Below are experts of layer 5 (counted from 0) of a mixture-of-experts language model. Rows are named router (the router's row for the expert) and show model dimensions 0-127. Each number is 500 + 50 x the weight over its row's rms, rounded and kept within 0 to 999. Numbers have three digits each.
Before each expert's rows: "mostly gets" lists some tokens that are sent to it at least half of the time. This comes from a sample of Wikipedia text that the model never trained on.

# expert 12
mostly gets: " auto", " sub", " my", " multi", " grand", " super"
router:565513508454504480519444496515426571468380466462458598572470472526538410505534463503424549465521458482530549450419546546510485520519495556525508444535536451387517524483497419512477452475459527609477517482442574538514534436439608558461480494528486485517572517532480448519505549479470496411534474429434551529616456464431515421448446551528476585497510490419477530543427516534564622388537

# expert 19
mostly gets: " Prix", "nc", " Qualification", "nne", " qualification", "lip"
router:508491600526504494478490515533488520573465445520482531545516531438641531542573405485465549483533522491507583534510526475450439516595495509539514478453481469494588402429400455495474416445414515547493533438569582579473500534442491515484449600495488468518575619455582518413398460519573461496528451501440474490587464506467457441468474540575513527506453454427545415472457534478500523464440

# expert 13
mostly gets: " p", " c", " sp", " Ltd", " Inc", " Sk"
router:601422564485515489414415592566430518525485461491478571550609576526613489453517459490435508555573432456549498476489547534500440456615510499559472505487486544512472506522505561531495454443470524514480576396449486512499592551516563532511526603466487533551542543486515515524506483494434542449471527469410570479580507440499457461457473600521541530465467501463463480578401558508548549433598

# expert 2
mostly gets: " such", " SWE", "lem", "sson", "ová", " CZE"
router:531463578545517553409415518497478557530484333459528521507602487457615461540582468448470509524565491456602489540495520543484459442476526503543398459509471532409511448427439504531527509529477532508436484454441510588513467539502585589454516489408527492485517504459506428463505431495505420461496476517450548467515539502507531430367491568496466511460457529479446611527464447583553469450473

# expert 14
mostly gets: " Ya", " Hay", " Ty", "zy", " Ry", " Some"
router:525546577505513422454470588555502535588437399486458516505537501484445527530534403572513520560450510406596614448490593496481430418591519538458536509511455399407608426358486513484496455411504527553436485504481504516506447492489475549461482579530492494523551512408461452488488448589482490440520504469478507544505452534456560474445503489518514501523466433466519474545460554495605481537537

# expert 18
mostly gets: " He", " Singh", "She", " You", " Stadium", " Entertainment"
router:540468576488538518480475481506462543559468393465479513498516556468557465486568441460482507603499488510550562451477546550497523413629580590552500422554538492373442440384451490594506506454486484537502504440427559654506523493501534497442423523498462527502542530528409467532485462482476452492550441463484552568544523423454462478433451562525453568520520452469507588521488512544546463420510

# expert 1
mostly gets: "inomial", " ibn", " Chevrolet", " Yes", " bi", " Attorney"
router:532509587504514542459477596537469658539496455471535541536615584500590499518577413500449538560548484392511481454450487578420432438588498527477511496543409422465506440413403466509502449496489518500497543433489477584441532512436508471437442563520500482488461523431530504483516452521510508489534407511390573508519497528489485419371513542562527532469532499506520539492472504491539538442549

# expert 4
mostly gets: " would", " where", " when", " which", " could", " but"
router:564464533419481452405422549526503563512539494477472522499642592533549521483563492533472500554547452414533507400423487539425512510532558512555464464483530478522491527398404475532552505440478540554443477489438531542404608476457488528462381544533520580530493543419470505487477421469465457402496486492470559492594440496408517477458394528479488515456552497504516501534473508617504520532531

# expert 26
mostly gets: " known", " remained", " participated", " competed", " referred", "ั"
router:530467446522519518424450551515479548560488463424472572473535539560573493438551462523450515500457465528566529512513551574478435507516495514533450482436467422451588434434454445498574482430483500496483450447522486613478488454493500511378445588493498534457474514450508499492450505533439514459500476513419433498519544502423526504358501541516508531496523507484550493597378548578520647409615

# expert 16
mostly gets: "á", "é", "š", "ré", "ñ", "ín"
router:520548549441505494518390504576489510545490364462498583474505588480594506534544414508485574546542518493483575481558615569488447452584532515570425449518508452433504441471536518487576499468419545523504479475451481641466556551538560555490508540490532483499488512463434427443534523522495527484500444491499603533569438525496463430482528502450505528433467478377498579450488523535625502505526

# expert 23
mostly gets: "\".", ".\"", ").", ".", "Le", " NY"
router:557446473439585475466477547483419556568450396424462536515544575518525465548507504455442549515499499461558594490437589475475479481559563494521466424577454479424525406459509468545536401460479480565475513507432504587477541461476478510480456593449504540508543525393532463454467438587404527454500526432404582567575483409489504455514527539476513559442500536389495562503483512552479503475542

# expert 3
mostly gets: "idae", " Phyl", " Clade", " Website", " receptor", " Insecta"
router:466479527466446483515497502507440536504502423466456500507443613509577508493514413519372498505537516439487488445454505505439478423588554523591487380506461365437557471482497410439516475524527568446540487469455522577447476457480542563516533578473459525572536595437541517433480532529449541409523417468485546485528564500364526498437477520443510522510489505519489587519421538561588490467467

# expert 7
mostly gets: "ger", "ller", "ding", "berg", "ning", "enberg"
router:544479546483477556454481464511443520560474392528558508585518616494552472458510496501492484523550473512575540465425647571412509350514557585510449453507488532431466514486413377491517477453498479586524526500444587525522564481397517553507413542484457519563521547440514448507482543539476496454528500450499477507555470491405454414433512546512476520493526451452563476477426447548450503514433

# expert 25
mostly gets: " William", " Robert", " Succeed", " John", " Ben", " #"
router:538483602538565505495448517556464555523527424521526505587581610530487449561559446435465585572519517454533472411432535567449497414507468521479469353465499504459496434446547502478500407535540517489462509433505535623423590424514551468507400513501484560498570504456547436509546455549462508537557477417478473482538548536479534454421410508548465541470458485475513487514451484551490604490484

# expert 24
mostly gets: "Note", "mun", " Genre", " Hong", " Nan", "colon"
router:534558487416529473447414488527522479468421347543420494550511475487577520511461477504424513530438471475493489452394584537503485461537601586548485416456481473449596416451425500492545380497519523545471495480481460476531514431446565605500488527456484475513489495439466464488441462551477519590564546438456450480545444485482514452437405505437582518488435450460473502563491558587478559499505

# expert 30
mostly gets: " Apps", " Albums", " birth", "f", " five", " songs"
router:536449493495515487461492553525532478471580398468479458596560572544563542510522394559376467595533409467462480469443549481393433412516497540503530525549517479439579470477432440526591438537505511619560491422513534469467527536435501591475480618473491533521497481504460554514454474424528444452542499437512516524596499488434567505443507443484529539462524498435482509525537534545494607454486

# expert 22
mostly gets: "″", " km", "^{", " mm", "Population", " kg"
router:527428552489499412419467562586379498524514464453486507553596567516523510461568415549451434520493468531515491448483554443434447496550600520484506446459510371518619462426434463481502445517453516477475506414521473519488544522435580531479520550506489511508527532460515548501486527446531494458559480534445546504547499535478564446516479468443458618458598480496525520563548564440596638472506

# expert 11
mostly gets: " fire", " Operation", " weapon", " take", " took", " job"
router:517459586486569510477438582580466497558407443557549501552529475558590509480465509540528536563532500494476582380536489572484466516510525566486555477499455457444537482524413439528534495488470529487512470371439455534445546475502509504444369514457499504554521553426440549475411478501427535508479489458445536538498420482396495463419445546462461514426534434444596515617474476510554585486491

# expert 9
mostly gets: " latter", " father", " side", " city", " story", " own"
router:572448533434577452455495474558450522500503420467491567595579526515563441521524477559489518503493493429517540432489510442515476540501531565555514512540491436449494471464414438510515446477461544581509451496505456556510477439456474591419442527474474485506513542485559459471462418545460522497457535391494510547586490539435490451474378568523449548406506419396546482561499504481537681450555

# expert 17
mostly gets: " Du", " bus", " steam", "year", " Fri", " passenger"
router:481410483475513407516494525504526525498401444453508519516504528470542492477537437547416478468543524489531472494489557562476472504544570553502450444539475379610504493367461416470482452561468462573534569442487581556484469526483559549475435597508474498490511557487474411408585476532489500438570440480427484469593469499488551394446466510522509652507549477431460527538520475558498571457492

# expert 5
mostly gets: " Genus", "See", "Personal", "History", " Length", "Background"
router:493394544458513484478431555617467541459484455490541518594529532498592487542540469590528562503547451504510503466431568545486530405459484487477504445546525444545662501383439417468529488564492507458427503456519570551547546490465528496485484545515547522532602612455510521505435493547444490444505531488419490511509590471462584478454400472569506575478451482432494521544497590500548538488507

# expert 8
mostly gets: " along", " War", " on", " across", " throughout", " in"
router:512488536498579554450484471469418542487532391425489487523539615488584401556539483515457523485493489498442517476498607508432445468500519492499422490435551533501521451442401458587529461481500487539523501436397562520495598506504547513531468570488467492479604603467490455485510486550498442422542479500414545505496444431448530517411477566596527494482588430417451523570552467511522472394512

# expert 10
mostly gets: ":", "):", " Starring", " Is", "′", " app"
router:475474571482517543402418518529474492563516472471502538612505518455513474533554372563440523555539454517533517460452603521425472525568514587553510453574421505487479446417430450509608520517467491528561496458441467580464586525389499588547521548451507521481582516511484482422447415526479450454552510495413522492584482496482526432515433518554499554462554556429508568552420521534501488453532

# expert 27
mostly gets: " (#", "born", " Born", "),", " voyage", " met"
router:538498593481598508508465626486485478490464485519518557512600511563588534540529364504478531509528522461536514466484561641474483452516602525523484488572506449411516443470396449521545479482422611486450460345434506562543579479416495501496468557482504545560485624491492460464516470548452519521579448500410524470519529496496488455492498506510438527476503490504568528496482570508515560484465

# expert 31
mostly gets: "conf", "exp", "second", "bull", "foot", "tie"
router:566413616512521458470431515480461493504465438531519491560552544511519504432585450549407565538542427491507614453421519479410480496560442522534504455482512519486559508456423492518517461422468551513435535485530452495468588427435493494473501574527579569451523509505479440522502499488530476492523480494409542503593557526465554421443535576568438526385483475471530503597469602519589608497498

# expert 6
mostly gets: " ==", " ===", " Ji", " RUS", " GER", " All"
router:540431516543531534528349546529485501490497445506494476525508465432577522557550413517447565538507423394522533440459574585466456425517553574575445434581474453490461394428520474518579501457499505574512462465456519512492552514559603551503431524539473468538497592474540463490452482545496536434494479495379501548585486469486513499444407487522530579422483520413507505544468514600486497473444

# expert 21
mostly gets: " May", " August", " January", " June", " April", " October"
router:493444579517590451506463580564443520519516397486463542533514584503521504515619405510412494546488482546493545393539547549481500477523538516488501526594502475507532419434477458501554440461515496532480440473475521603479583460415540454533436613514472489480568535406506454461554480521539495499579533442424490473537469450464503379493431543499410558419565501375535505533453503521526522495493

# expert 20
mostly gets: " Royal", " Hal", "al", "Al", " Civil", " Col"
router:508498617486542519420500438506514547557452387483487599572539601533518475541536478417504572497545499405490547479493608576507524511581520543514441487509460401523564494420422433572492371483484482539464586483510515543482460516439498514450508559466461584493546474448525498441426485523451507569455491453501519458599511462501472458412473517541540493463515385471448529590533517532512553450551

# expert 29
mostly gets: "va", "|", " Tha", "Ba", " Bha", " Ba"
router:550456473443549493466514520550485533543510404566487480581506516428590459514539333530443547501528445483544542499447627513517492449555500534542441437471525501461539479567413496562517356456443528460530484445437496563469483508500547472469430548454542469492496542472510554483522514567425516556573485456433513551604456521448461461374474570508511560466550444461554518489539501524616478490529

# expert 0
mostly gets: " New", " Art", "New", " Book", " Arts", " Ne"
router:473532586477481525429462457507483498514415410446548517513566563597604464534501339500471573548552510469509528422467617498428510522523507536502527414554487441397550418452467414501442437458474505613511522477506550492589539512469518585519445635526520534504493530466454477539474509549444474439523496473454495557513547507519522474499496535571501480428514569463462497590497481485525592539530